config = dict(
    n_layer=11,
    d_model=256,
    n_experts=40,
    experts_per_token=8,
    d_expert=64,
    d_shared_expert=0,
    activation='gelu',
    moe_layers=[1, 2, 3, 4, 5, 6, 7, 8, 9, 10],
    router_score='softmax',
    normalize_top_k=True,
    routed_scale=1.0,
    balance_loss=0.00586,
    balance_bias=False,
    router_cosine_scale=10.0,
    init_std_router=0.0165,
    lr_router=0.000431,
    vocab_size=17059,
    norm='layernorm',
    norm_eps=1e-05,
    tie_embeddings='early',
    optimizer='muon_variant',
    lr=0.0153,
    beta1=0.9,
    batch_tokens=65536,
    seq_len=512,
    train_tokens=342100000,
    steps=5221,
    dataset='wikipedia_en',
)
Below are experts of layer 2 (counted from 0) of a mixture-of-experts language model. Rows are named router (the router's row for the expert), up (a neuron's input weights, with its number) and show model dimensions 64-127. Each number is 500 + 40 x the weight over its row's rms, rounded and kept within 0 to 999. Numbers have three digits each.
Before each expert's rows: a language model's description of what the expert responds to. This comes from a sample of Wikipedia text that the model never trained on.

# expert 17
Short letter pieces inside foreign or unusual proper names of people, places and teams, such as Kaul-ig, Mer-ag-ang, McM-urd-o.
router:465449518536508549488466546414506499475504519454475453479450481539535481529576511520588528502460517477475524501539546503472534513542476493416483548447515470507462544481484514482531521438484470
up0:443460487520512495561524540454598506529451547477558493455484464495519522463579557549508532486473530405469483523492520421540485499542475512516465556511525495468464524469530540472563513545466550
up1:487490554524554482459450529577471555516486520526464482474478532444583465466471518638516503399471485501481583498450492521427496498435448473543503559454522504459485472478502532514526544497470529
up2:448488513513507543504488518520502481476465512520458461507540563484509518530533492521385518501489613516447485453506537468496441529547469577538467460469549461464415436487477373470536528482534550
up3:490454510536549540502541481487557489566508458563477452456464497553496483522517459528466506523531506515515513468482463522501522549479508518460514561515469358523548476450544539510454496517477509
up4:477509406514546520477465487524442507549525551514536463469462518523481538493590511571447551492491507526507476424436548474465468476564465487518540561376453483505482536465506604523501517510495549
up5:498408595461604577443488480410528460518485544503412428480489440489479467468512603538519472521487535511409457525503535473514487473508494481486489454451426489490489560477450470505541515482603476
up6:555450504533578534543434535445514572488509584457496558506499488474449524498571478475536541482548510499482472463502509544487503475501555478493519495335463488539469577478521518547599494537494487
up7:578499479411548432457519495511395578467512570513508554454475499457424521513559541526505476523526493498545474526565519490517502474551483517420520485509480444494497432520473502532519449525510510
up8:473459499544525505537512549476465529477536555459485429534463506520490478505489479618452532456516572430475502471484501483572421511500515521423571526456523487526529528487424476472456453590457477
up9:512481465513454546486495558452527509509492550488472476521480482550444572434511465466477459559486528463462540494580503513469500475474519555451609543388499495462539543513500503505451577511442424
up10:534556566574522549514494472549550452478522484485489420518477541533559509522620506499545539503486463447536511525463459568453520465481476428538501497568508561502531542461409603575524508519451489
up11:482469464509512486455555575490465505458491454519579514481514507514490472463517489498560475539541535401499507535545524514524464453452496600478463535426485503491414497451419513569486570533398477
up12:540526501556486491566550462509497508539624481563441486472491537449524504403481494482497595514491509492478492583605516549479511492488504485430486510467464499488542520489586478538421503593492455
up13:515487434495488481540464474484454578485538551467495481525535481468453540435489479460468423433509494519534500514509503530552539442566479457504511496437480466470512519451392547482522511456490500
up14:483471477520502561470559578548466562557520494489529454411485466470418513519515471510533499526500494513489475469461475533567506501546489519495491547498534453495575439383552497478478538501451542
up15:544523506468546554473506531508597440517554506484527428469468469492449505505527517448534473488495466457539522598471526435470469568466546618517415559446520521499510481533514476463522458494452565
up16:468469485513471487579431521521525557457533537520510475464530501465510568468609503562468511485462554465462500496498515491473522505573437509499498536462506517491508415486482467498493505520543454
up17:507506453508442534479462510539481518487519514468548556454531520578439489520535414505459495459476515512477485536481498588545540541465487489469500465504473498479444415487479425492623483476503486
up18:524510509481519515522500489501471495538506515500481496435470480503518506452545537514526430499382550474519494447481476529540441494518459504505506507541447465510492561462506485497483511498453523
up19:550498467479486475545436484421524447496459482530516547452466488488602554500472476485468480473501538490437529384485567487536473538465487587544619492490412454525521536532432520495589483524497521
up20:601527529487539480483529568579462473503475496450539496471535456545515465464493482529488577474502522518557447541448530524541542518462484384489480500468491485508486571391505529512448507524505477
up21:558563531538545557594477551521480470555572459511503440559492502442460487380470556507560443573510509495445498477490520511505539480537439509491500472505570500480494514477506519437513504559421493
up22:536487483497500512515498514532509547534441442510543560483432499494510485514550481496504475501478570431523450507490543469503537463514488497476509591476569449527562569471463572489499548503501526
up23:438541522560449488542458477437431527535523457503576568526520482527574495534503464548578565547471574434425495594560521517493508472542492495489491499424476552501514488441529497472510495488484515
up24:512516522497449489442536546445513464464517510494477418549496553523534501509491491522401533572492483583442501521462479488511451483570413505463530465470439443476479529441524559507497498507562505
up25:502442518478484527395551497500494539500510484484489516515478551443448473466497455484415464542546546539499453516449477471446445490498506391564547495526533484483509473501469428473450503520590514
up26:555468493477511529522401480602447542523544544450415442457485479515572442474554507527531484445467489443553522489473506538487486600505556455481549486477466531454570452520542433418524511550506489
up27:483531543510556587476549506569501483525509430498440493490527498480514515492519527521487503398505480462459497502458521580483532452430489505456485499497531471528548600526549562567452585529537433
up28:528523501516522551472556498398450584443481482440565513485512488466500379454529461594443525415477567455485511501547560517439496522514519501532486490398484455499514462535418579486516477492494560
up29:504541591521457601544436501519478505543500544441459507436521472518489559464496551517495465497474508525507534506470476569464466467574532504441536489499530510529463524481436512548498531514453496
up30:494518567499491521531457431494561515568496479549407490422522493534413435454505503474436539472529553460509489485487521529436423511510442559565472532527520530461572538520496524466439504596492488
up31:496572503476476478509500542520509487501476502565504537457508510474537496396543514499428482540550530487485505518406466464575454495487427493503494445414526546484468512490486550486546572506453531
up32:401451495483478449410489519510481536463501443523536479527524505518527543359577506475460504505408523434428527523552492518521532454555565501455492534445512442470485470545491511511522456548504475
up33:511509540497556556475494495485439531530523544463448422540528497559456501521510495446459563496489519487508467461479507489437514482492504495484515544482513487538486533457534519482520507464505559
up34:458507453553493435494494522465448517529489583505491471524452470460441545485509525488585518445519544477498427438507526492436556580472517478487465521586480473469524552482500518462404512506477555
up35:514583462480547529438528560498536508474478454510540558549437422499578494520431486476481425511495504531512484494511533436464541462445557428511502497493457511521463459518488501482581500451523488
up36:456594483547497528460470482539464455486502473495454485514500492496464483433479470453554519578554523449530469483494470516434474514501488574509442447483517445519604535490582501521529578576488505
up37:526549513528462532489520488513501440473549490537505494548482502477520462509432404501489513511451503459450493571520494465418477548464532492439408489501439614602481485544499466501579406547512518
up38:515451434527516433548496553535494480524484461524514500469473524564499474465565554526562461472511477493421493469495537535428538527486522511493409550459508568446510545464580537528573467546526512
up39:449518489481518440581471517568496515433565615434495472471443502478473474505545532514468564443462545425458559530444458517584461567525531507560442582483457489521526556529507491547432534516455569
up40:483490470525469495557464500506529445536502501515540489519457499480530503573551535528487506525456532538548507508463486464481456560502549468514535529529508539532530488458525507529491534510480459
up41:520592532554490490467466536472520544477541485480582477529498459573578484520500456482453488430483436472496571530497524482450501459526474503477460411503505496450450601484474521533557528564481529
up42:464480436557469515546487544427445509509508517510434501525546494521522505527532518424525558487507492492518487565538580501531500435503445516467485451489470577408470539498546472476466466476427449
up43:483519466437531478451518477521466460513464514426460568494506488473521517526558496496536524476488452493546474500496470549475534500541522567468422442448506540493458503533500534514387476475524506
up44:477498509435426618505463432480512516483515497540563529480476491494544481476528497480387552469539465458499498495481463456489559559438478442520476585478514520517557434474505544553589533505511505
up45:463494465497494571597518530418492478480438471398463529498515487479496514426554607578516517480505520370451534567403465513522499496479539484469531489507497526538557509530460548472633545504488507
up46:567499458467540455522503587470524524516481475405575497507512510476522482599484494460509496465481492525458517521509546550507514484506508510548553475426476567437534485484524484507404484501486478
up47:489521477473542507495422476526465557482523509480529523461464498553404418479446527446523514509439506488521501456514489503542501537566466467468484508486503569518510520499457523522528542562553494
up48:460496531484475462553539555464496431494511541450469470474514515487503573510451453509493595503501421426499524572496520495551521488525524589402558472577471487491499494467485412550518472531490530
up49:468419538498483611555502499528543445541492476463499482490513472499500496491468512525449456475555519400432566476514573464503522535446503432440496459522550553522455513473467488459433441481486484
up50:555466569463493541391480469511481479559527480545555491574383496577516496496500532511485451507519489469466552443482493466588456546470446530561478498461536544511586534487573543502466476408458508
up51:447425526481520494512398517383461501611588508508490502546540556459479486501588480487496552499460531442566438510516448512482572493598476472510452540545530538593552508502531520530505524488464531
up52:417498563481472513483439451470507513439531466529515464540533550517500473491514396482460464533449479440497550468455463506467471476483491516527500428439561466487444554497544524463481525478471521
up53:595477500450564595405508516411454509520453542514444491506501555489515530482512527509508508527515530466563424564541453528495507466515468468514502498441504483559511516476478453513546504449452489
up54:525477442430510529583511451461546481523510508498513473485461452520436493481535531499483533531520529493425493546531521499450508482532487620462453513428523491535495481471515499480425453543565533
up55:536472570452501508517446593454457470482518491529537486500511500530420458490517544544438489509482503524404529505520481522464525490517495490442538505491435532459528519510526432442460530558512487
up56:562487404488473558520507483456494599444501471460562519510558490512482491440480533479504515470472434490462462482467558539471559486513498556335489532497481481507454478451491503475491494512520518
up57:497557486531516606455490538541448496490513521532500559505532499514543479541567517491526458476482478525474490470546524518531497530508484437489500539460441452545457520371467462508547494461493503
up58:490476538481503491516512557548518527537565481493506499435532455527486442507548518501502488518469494465485525519515505502441425504572526581415490539513463500498528604409526527539523461559561500
up59:507478490458537466508512524487499491452498542519488506510549507500435566511557530404466509526518512481483524491516485595488579507469466456454503498557484513449458487518527514524512548498531528
up60:504466536512546544537468460469565471480493498520597509430550472422489440445425555481528483507497508508537512515572497568469472455452528420514493507494443474525479533458527451429528488549475517
up61:569481612455552545467509467473491445521509526430471452512499510507475464508568513474576465489583462480545474546496485498489558465521512528445558485475553477535523496468525567492537454497552531
up62:515494430531543528531429528534497548520486536471572503504572438503512519494511563559532501521456520497492497482488505501493500439426533467488447503448439508508514566450501508457448521507458490
up63:534562553496423529544466544507526503500492494432525504452520510520559493498475531483521485444464539498496468543490504541527454516450474483495480438484514416516503517491494460595580542502452444

# expert 24
First tokens of names or title words after a line break, pipe or dash, such as Sch, Bh, Mike, plus Thai and CJK bytes.
router:531480607525529511412581426557498428489474575525524471480498456473493498448489468473533502497550488507476502499484404478543475481488503459497506487505525490489538464482536539576549526503549541
up0:482493525508543503507477454513541459506512533535537506485506479470576515554428536539510449479485452499508461497417480554561480472473491447473495490467521514497470485537477581443531474568476598
up1:511435501489487517470498608501497521515520477438576500543508533447467511521504482550514520467439545499447541522447551542551430496553512469548517518467514526468545556464597467550497476566503463
up2:501523540447488473528483512540506459493503465457640491422541465485437529466503507475550420456497481440498543488405482515473475513507559529503591549597478472520473456487513536594477508516460494
up3:549387485436498518490418453526487449532442486548599463481551516517484483460481475465464407461556546584480485522490423503546473503461502391500550479498452488477555497528495482491522486453487490
up4:511515527494530517434530462552556556499459516463465488437473447509523536463502501524536493496496484532489516529530471493555496494595521526435438529543438496437436433536517410566482440488461515
up5:599539504397481460484508540467514443465495525539501452501564514525495510515530541552519478512561558470454516524456451528488490492557514517506475563537520453486541478523537509509469478481455526
up6:491473495561513433471532535518382533490447567514495562515471511509500493543559541454483491509473506468473469495476493477478491525493496395549483556551500527542461519472493514527514448480535548
up7:564495536483520504498546476513501504437469526502559483576412516378506528488493469528498492505516515434503467535502429494512482509490502477490495492553521445488475461460510522485497483484518473
up8:530492528552525491415521542454446475497587512555439441499499442523465512519463480498471544521523532497538422532504508469483534526519471527431426531508459483527526450522558478520503497477541598
up9:489548589499495508385554442489514367446511452562521542519515462476603518521494416450534497497520511521429527457505458485540470495420570504486440451523469533456511464545503512511561488487528596
up10:547481469492487536497447489542501535543483508510538534445518464516419544483499542518480528472560513516507532529499520523532515465521515462510485539513516445437559449510490612465539452595493513
up11:433491574489497390460517486561486506508542542454541497518512501531410498508535537566543570396497515560487545433517526481542479585477471504544510585573465526465505534540479511528478452514429513
up12:496514590488582527432458573459505610521537452485439449515472509541473516493576515509566538480514520473477534494499464470487506563511517466487513550506498483437537546474551531460504484606530494
up13:411542522511497456494492495522524499509506525509475472385532440504552530464468561508523439450453538484431451514506497490496470456417532533541457564514530520488431524491575450509514513534475565
up14:425486531492508546541502543476442526535540467509442427524517465545550560571505502494543493520520526519436495497472531461548501498539485522528463572442516467472460526473439518466556543438364510
up15:434493492534474494463563568515536488529492535549529472510519489495428516553538486459547558479493428549468481511488512473504482477408511475539383513558464541535496454540462490481538534523486538
up16:400574505523470536521521498584472495485494484477503448530467519570470483500543559487527532513477570424446455484536471476534494516527455499504548522471517481525531492559489421467496535532535509
up17:469468531513510459515461500532492527519497506474555502437489545503550466492550534457476505494494515579479535482513488551592473442572466429538584456481413475519482500442478535566438539556501519
up18:494467569466573506584584454508472482533559504470557476515507463487484480505599494505508496523504454470465479533463504463537443541474551446488474516535479466505458499497505477521473474573549496
up19:536507580548580523478523566454524468503477534489554504431521472561521507497561472517472470426522482408479511509459547556495514526473490493483494448488445482541520572449499522515531444525534548
up20:515497527485501488453498533489499528466486509541478424539501470492493511489476514572508481494489550491498481517441519508524463506429537426416490545504390538493504582467483496545465524543473515
up21:483480445590460462461501555556473514567525439490529457456528457499545529497509472484549492391533471515475531489532532520466460557403477446480443540610545481522536513513572494502542563539509472
up22:489546520515495510445483512492575491539513489595492554519521435512454468460434492489442511489551552479522457548501461525506547502468526544485471446507545523522483532562558503554545460476498462
up23:456518530448467473514554446480536464495526560511489559555500417443516539589492504482446475557472555502504512508468544443556449490469514500512411496528510519528443499543505494543551484485542510
up24:483430532476524547463438487463466551561552585483487537490497490429440530509444520521482429504458557423459495528558521521589450462577467491509508522462508420478559522476508454554550528524460513
up25:498510518515531515478560533408535565514506583452440515510440512528498479473540538527493499486555473444429536565435478519465478468463561485496444485522550523546589516514534495639464530527539481
up26:530532503601525511479516423550503428480493568486533486538512549507496485504547552568450446470476476448528509481483508522463478510524428496437506515475473507504487504500494554465501492518536447
up27:491509479488526453455552567445385486496554529456549491466476434478522456504465484478484492502520502441522535480468501498462504564390564498484527515573575461521474527453489466510494540534452513
up28:519460527562497599526535501501470481545505514487471495521525495492498501584510528548521551514557523501480433508514507555509461497516435515510430534505479461445499489555540478517513501423510488
up29:562430464558559520453494548469420534496553511452512485461557453532513566458515539457488531427519515413496482554508498485556480470489468476527476520492476415474557526508517488504463506503420458
up30:481449570493489411466522416557463462535486492446482522485527523465442449480509472498555522485573504536489523477485478532527479525546543500526430480497510502545500461524527534529533539502471545
up31:492518569489562500488476509531544460478536505509555452444540520461424487478421492490480425440553475516475490505515446527532475453530519527578539451504495462506498573476404467460522568513436483
up32:483501536486507548546558497511534512477499533465496417470425482516440450431466512466458455500444554536446441513495463553527489510477434519476432468508558468556469534472525498489437551511511471
up33:436526509405554531478529401585463496452481528522469538480538410426484481474508479492466537552518516472481493482498515545547402486489515480551474470493519508505534436511526521478536462483514549
up34:555486551481537481511505517468542577528571486481548513463536515486473526507523477519493482468519466526424501430486489531549457506565497479444491528430498462479571486477493460513513575565438468
up35:448514484512483533493463522563504523515473540508410438489463488500494521486512575507519568516457480546530437505432470458536527499460550426564570500428395426510562527491480467519538512465471496
up36:489510550544478485499545478507444496547503518457584555534489510583467402491495538487496564532440438490517407468498437485631493482476493477495530505531568429453443494530526566522563481511432525
up37:501507446499489473501548462464464533423470527467555505458548471521525442476548513525466453487499463471549558504550456463558525437521520477522498530493515507495532523511464467481508435493476436
up38:523531603524495473455497518515448532427506487495502499507502475492489505484470429547519568532598445578528573509445449478553421545477565519471480412527528483474524501494455521519467458390480544
up39:506441523596515480450523554501455519476481498432529505521501511485491510562511525542566507478477518499484510502566572537462530452458521428471487574462454579562486549428544480517573488468480479
up40:602545540455485533543486575574488479502485616435534418490495481491455534468469496565497531462455474524558515558512444514455514465476503498516462548527494536536546514458474535555466542505586466
up41:477455504534437550489481438551519464524471553500539448450497529465463536499493517439509475456523569484454514526418457519482437520551545472497507592448482493514576487511426465508492516511455500
up42:528506485501491476466586483612465486482463500473544491494567436492533439413510472513495530527528440492476549567469409470510538487509523518552483513577475524466494502533439542500509507473506516
up43:463505520486485543444501532521495531493528542485561428465536466502469489519553589483476468508543528517405460507523485510484474432546477472481478494501473518496487577424485523543519544558558506
up44:486476511510494397446560589599457511563485479468516471524538475498538563546492509523468490465548522425578534549479497534445478503472477493519469529517471481517473581516479504533464558550466540
up45:514528473429423529464526592563496479507485515464570486494541430439491478449503494417486459580538483503471494477426541509480447463490503531387526558504502504509518472485484430507492575472499472
up46:465498537474515543537493463475470488466488537530512485451530436487493516508459540485568482453562536516485591512604530415460467484508469527470434503555539462580573487483553485458467459527527525
up47:519507564488518469531519473515476529551516486519544491509505531486462469486470490444537571502552466449537464518430464445485490513494534522478497587504547492451518511559490540522514552480517478
up48:509487477403614579477477601492484483477502530504511474454566471454446559541483518562477520480494474483471458477460512484530522532487521518480392516521473542521504526457505489569566549542487498
up49:502442526555579486447538457475481431486472511494521465551556470463473521435489453424517407511430487453591567499541516521474480493479542477492482510556519525496524473542523492574526521526551557
up50:518550469524545450416409498484448426511468550445511556523490435489453591446417522496510458437500544497578505557483436467512528492485558530552493520452547559471452487454469501490467450427535475
up51:471490512501468548485509534512523538478460540484507504488578469476504524489486494560484488434477485449533492504444482571438473532488481505494456542466490496527542548489558553557524492581484484
up52:468511429481511480539462642450495537469500515469480492569467517534482465561482556540495481505457500485509455529502533489467516468483478485488507524508471504511452520475468443478444485459456479
up53:507427493487423518458512513429465500475533574480518518519515478441501497450484513475457476438513474410527530589500473496497553524497536476503475541469528497520536515538465419518501474593479491
up54:556529551554478528416439476493500537473500552534475508453503488532551516476474541536561519496535521538415499524491456523525441500531486455518456419445507555420536499470530480493482634485456431
up55:488542507449498513478512525540515497497524517493497478513522519406480474465492539499468539499502524440473491515489513542489518537508517525409475534519457474442488517468445518504523564510515620
up56:477500569486557544403584443542523487535420470481520497527519468460531439552488481522524469475484494527551461449476560449438478526436509577533431467543535484488494496409477562566502512479559558
up57:511427560506396494490514460555468527576507571454491551477506473462455474514457486500514538492462531477506552532507534439561501501433532486555537499501523465499490549561482486479517460548488451
up58:506416585520508474462493462549485479513497511552545442525508488389500527457486478413573494477506447438516516508495412429504492470547519525494442499478508527488475492528493524540543548436481557
up59:432525440441510582508422578525485480448510473518555522497544447457542521510574508533496571479498455498433443491467478534473505465499510462445513523570440537445496422561527480583484512504432528
up60:510472488442496480428561544474509525408468544457548529516580498430527563451466481475487576477515550511482504475478484496576520547455511503487456513509510493473564546507468542477501477489521516
up61:422512410452453430574505551497447513549535494497515555435499480518507510478551565586447453452509517416473478485530548568545524481432466428507562516463545540545505560563491547489465422529480522
up62:434547527479577472511466455461471479501462544526540410476534487529508449483520517476601508566516534489512433518509478464520514477511526496491476498424479538474539544465499491492514500473503478
up63:427496488477521456530513454537518420498513464492547470461459501516511435503433502524546480521540480528456418431488483463546468481479514422505520510504507504473482449546499471518485499429571545

# expert 31
Lowercase word pieces continuing foreign or rare names and scientific genus names after a capital, such as orm in Sormea, en in Selenium.
router:468453577551576492440541433481426471547462520492547459469532472521519483509554538464562471490521490497444505501504478431564504480527486420490463472513462515502535521443480500573543480458525536
up0:475538443463469455565495621477513522458482489462519487563458485514485483543435537581492502513478497470520464504476568513499522473428513493486502520467473537472437527472480458475429503447486450
up1:466422588539526445528532419536468481515499526494511497482457512404492412498524519477557540537487485492519524499537509468552441506561569480511500465543481501469528479449519458561520508513530514
up2:441537506533511533478525510486503519545438523540434480498552426589543546449446446517459554463513506473481451564554545438529505495413489521519469477521476489506533534474508458451517526462505516
up3:463534474446532443564501495497468506465543459466538443527567519490527481523517535489516478461526523461429542499486535513541408530438458519527486436516516476518500577506499552516558472474509432
up4:545458527480487497484494571457428498505524582460538515533510536503574547475470501481570543417549442514501503537405483415503470518522557422500441474513545469448458470513533520501628515507456458
up5:548537519501513505457482469418406477500570462508530421404515496535576504463513513522517517509528517464467472492507493521502498414525576481513484516478503544452492535396493479538520560498491499
up6:526515502527516415426589460576442475511464483483471533540508467460520525519483519514605516496537511533471480452514496486514476532489500518496428506562513551535484493485538513517592456444524485
up7:501497468534559517553476488450416505501488546490544487446561502544457471510514529514532430504511480502465489507580553459503525427601461487439468530508434539550530500491426528546469447475526444
up8:496523508456501468500507510583505517493498497479546504524529551473443497457503517490526508516559513485513506501477572484488492528493588492476464536528499536479474538499445415515478536531507470
up9:530473529514525437535513464514512469511506480517582544465522510501560527500571570508559519457549549454458507492547497468570493532455538459488436476473452510456545573471515568538558520506493450
up10:495440554480556532411496462512523480463541572475516499596494546468483482502486508509540449553518481492449488495474509520501475478486500446558384538517574521444519570463438484535516516494551466
up11:404498488494537479562485447489507501522534491485443482491524488515544484487561559548522504541453518503494523470455550484538518512496605530490473517558511511455463519536439545543492486494394523
up12:518468466509478499537505552536513400528527519511604493462512530477577532566490520478507531451535496490441531534460483474511488533463531457485485537483541497504487498529498496488518506537525512
up13:505534555439532456465466577518527555511462528484537521501505470477491514528507515577478501509492522452512499501452491463506444509512558557415442519562538529476496391518471481571473564486489518
up14:502432571516465522519544419437491518553505505550508480465463512499531472491550619436544538523472502467419470524477522482532438517566488488549409553558505448500575525523556437506537495523420453
up15:456463569498589542510567462543509480479490477520569422463586508493525556480571529455531552512586422478469476526463498491599530509490518464494477549565465516429528493527426481579509481534510571
up16:510497493556443489546563485544439429528464502514544521524532534412500591545447495503499491534518459461527485469521494456538473522502466530511482516511487532480454529526479476438481467555385507
up17:508485533479560580392493561449465479512466557539545456494505446502541483466481562475482497513521556506476493551505518490514514477515466447491461507439436496579447590427523492489528456504503479
up18:545460457544453496491513586560484471519512524505551447473520488470470478494509500450479558464480481464510514499497487556535467489529485495471464537538485548437451460485525503505492581566506476
up19:500445580473450505434507497570503510492523474518438470475494489468519423469539501527466461531464528517423530498507533497538430507490529474462469477627459514469498514439500525541474522472541530
up20:457467510569494524456502554384504497457485502534453487529445512482519484523536506485501502480506527623452565499476508436536452562486501389455451504446487490517429509498460461518451503426461515
up21:499464457483532511484560491536503452442529504497514527467508470408547524520466522508481525511536484571399541479471530575558516455486512478474449542527512517520497506554576421488541514564449497
up22:537498483491567488475513495538482548483504453385526463504481433491595503484472518570484489451471519460518533508460464553494464486569509543451493517513533472494509505520461477489481467465455501
up23:589470486531530518536553468511508435537443472481515448520477492550553429462517459512552461523567419516493468557523475443483529481482468477519495476483538473473482470526546566449488447452526514
up24:438481510518496440559529543481436525546456521524501461494484526503489536449514485570578469480476549521503544505377530527510488464548482422489553631423503472586525541475484550413557512435412497
up25:457518462499436479552477498547429454539528497445521530521483449511560470527564494499450477545527560466470539573436518547522475507515510427541483450472541466520493444531448488505598467534478489
up26:466511560431508496510560583516501473546529504480510469521501413471498509500476540520484559500475442489436515503467506490466514479434550465568464521530540458491422502521508439525590592531457524
up27:519468565478483471481501525553364514514518509531503526472474495576511539443503483504525431528528479464501443518525492547531495480532424504467457520476492463509511506565485460510490517494480571
up28:517491545522529500525524473507508527525499483409536531542523468451462464530457556429545489539504530492456500494466543502599501479527559445512453519521540457528544518482477474497512531542535542
up29:545461526489558553516578471551457408481497573464536453529514499481553533472556475492495482535413431493558500549494474467501505510499470386534467553503467458588508516502498423474491487490497513
up30:443495477506544518465483541550450500446508515439560429565537462510472537435517498509560555477497484492448422476518514534503502547533496520485540463511545527496428527513493449552465537483425472
up31:546466554499513488503503462500546489473532440436561497612549516551486482533483539409464449463571520467529497533466507477505477521446499489470466474529477555441542569522514447503454569566519475
up32:511501441484484521538467658457505558456497526449484482562478521499460495536478556525480491493453488489512469540493523512453521491505501497480524542479505475507448542472494476470449505496485482
up33:443468533545520523510470524576429494534480582501568480512500496521482480581453595533514476458464465491555473485453498569548454410507483436478590482485452490476495497475523516530561526470487484
up34:573567535489486480425518540536493502496493532473525494530529504477520511503546547524552522462531530487463508514471508577479477523570564539448496542475490494481458535472462485544478508497509540
up35:467546442500540389481447517516457457526539488409539406482529522477478474487543563481475484457561487488582485471454441506465496499465537481554479502569478507504525501421391514520489519534456541
up36:441543512498450502475502380552474538524494530445506452436453527543478498427592569538542482503523451468453447510523536564498506544486465527513430540564481509519539515516463488470473513517463452
up37:447509585534560537509524415505572481550528506491508491468575469541483504580484523520547497473501453480450486454562519515542514515532516447492476512547527481517472567445500536536595408500499553
up38:458525512560608554468547453449547475522470491478524506507484492509552521556500491517539455480511502517433446430507505477496517493492485481498436470488528534521510513426542455522536493468548558
up39:537465512507570493537453480541458469548565580440532358462487497502459568513485525503523455424491531496525506590517513487530454522531504467581447554438485455428485556451512468431502463486480477
up40:443523502509493524451438538494447514526540506475488520456560498469470526501565534522533596449523565444461391485483535518542504575538477528484557515475484500540507565467447534498601515559517502
up41:466476570501453468433550405534473487581516513541524545444565464510513526499514420489544553469556459534520553437461508489526453518461494516513432484549538485500543470516482538493543514502478498
up42:422493555549496458435532518473471504544584470496584536471486519571562509483545526458426476356542451465473503456431509536486432467523414457501530525515502536468518520495457484569577432615500531
up43:444514571604532538506534558541518446486568465505520460452486457502526490546538462503561474439580440538479483509483479445509502499416552469513494499581447544498500468508467508521567530462439546
up44:493492471470501581383516497512503519506486528387484508519436502492471489579488557525503433471461499504493547559478555439484570485487504554526435500549476522490496539485466483544586495460562549
up45:510484505469505475495468576487496561509490579487494510529542499502458525468474561531506503511526488436528509511566508485549486489531508486522460494470500460555580576483502534593500476498513521
up46:490497465469503491527473414513442495524510511528530475473500516579469499486556585542518551496453516506453465525474514511575496515568554449489518537508477495484483476540554435532535450472488480
up47:461441526484465497464516531602561448609545463473542563473543508517480570506512487464516529531505541530491542496425506538523435505496538501506495536508516476383558519541585488495517502498486492
up48:464527442469478459507475514541527500464511494463474488522491454467494461515442511508511495503460492488501477500480515475489464461513524425455461492507498526482484537550538459470488455479424412
up49:421492472469517485520523466495446522520544459504506489513468470511477507493522560464508560492497472493500503538496506473488520550556461488503577556433506596557450553462517465492477454471508510
up50:450487515477555529478510485543572496463575453539541474520481482500463509530476542430520528483465478558378460513472457484600479438529521473492484475510466468498481445485540430487517469531544476
up51:466494519477537522468514518498498461487468515504521507413613462480433477426567485451464554509485519470443520469438451506546557535543513509520481497512454498487541513474510506558511467535477583
up52:457514552517513501521521532476433472530544523498508529572482488527529491504509499558504486448479489463503484467606522427516452464446497506458455523555476553538518590502472522522469530489483445
up53:508475553480532510417518487415442505515454526493461508517514479504533565491484538472479483479514478504481583497482439442502525476469529508514458392498506503455519453435480406474488487525443527
up54:488558541541502455525469477515540465522492509495514506472489508531470523525571535480498512460484489521432480458511503499542509495502495437547497501468503517482514504526435505555537501448539500
up55:488485593451553498419473491438509491418521566497519456500541493519470505474523561562528548514515499520463543501489444491456510446483527504490423513485566511524538520449501483481525570558530545
up56:561473485554500490514503542503540505577474505477507406519519572558456487562527449514496562498497459545466476555423443467468426542442561536484498480519464463495512492435457481538448505524456475
up57:526537542450512521551478577485459523497549562442484379504501491502495504550547477510547551478512431516498448587474482554475538565476521528445429499480558448466506477455482509566494499535444546
up58:433459463480544401468542556535467420475507561477587518444498415539498510530538523491506486486459503472535485490527582492465548549424477522460429509644472555480493507507559481523439480404499560
up59:478436463481507485461545559524490461552496434466527524505500417465491522498488499485435499449457476509496521566563448549492516526449509437449534473627517484522512464549536554563514524522507520
up60:503511488497557527514486550469428508473458561451526487453517467448541570505493509580534472509481541440434479550502564524504526478520508438453463487477479519501567554434553415525468505540511490
up61:501482527564511495487481517485449532536519561466503539483449542550488446503498518521470520429491535459515495555515451499446510477552560492496459462498485507580451597511509463523458536497478483
up62:449483545584510572489521485591479495510447454494516586490540482501496465625482512485488503489471571495498479469476577575535436470476476512505544504523495486472598478480519529520521527484509570
up63:461481398460478503567468540510499584576512539481589497446571486509512533447522521490444462450441500534470534493476549511483530452526549458469523533517542525523476496409530479548510530542553458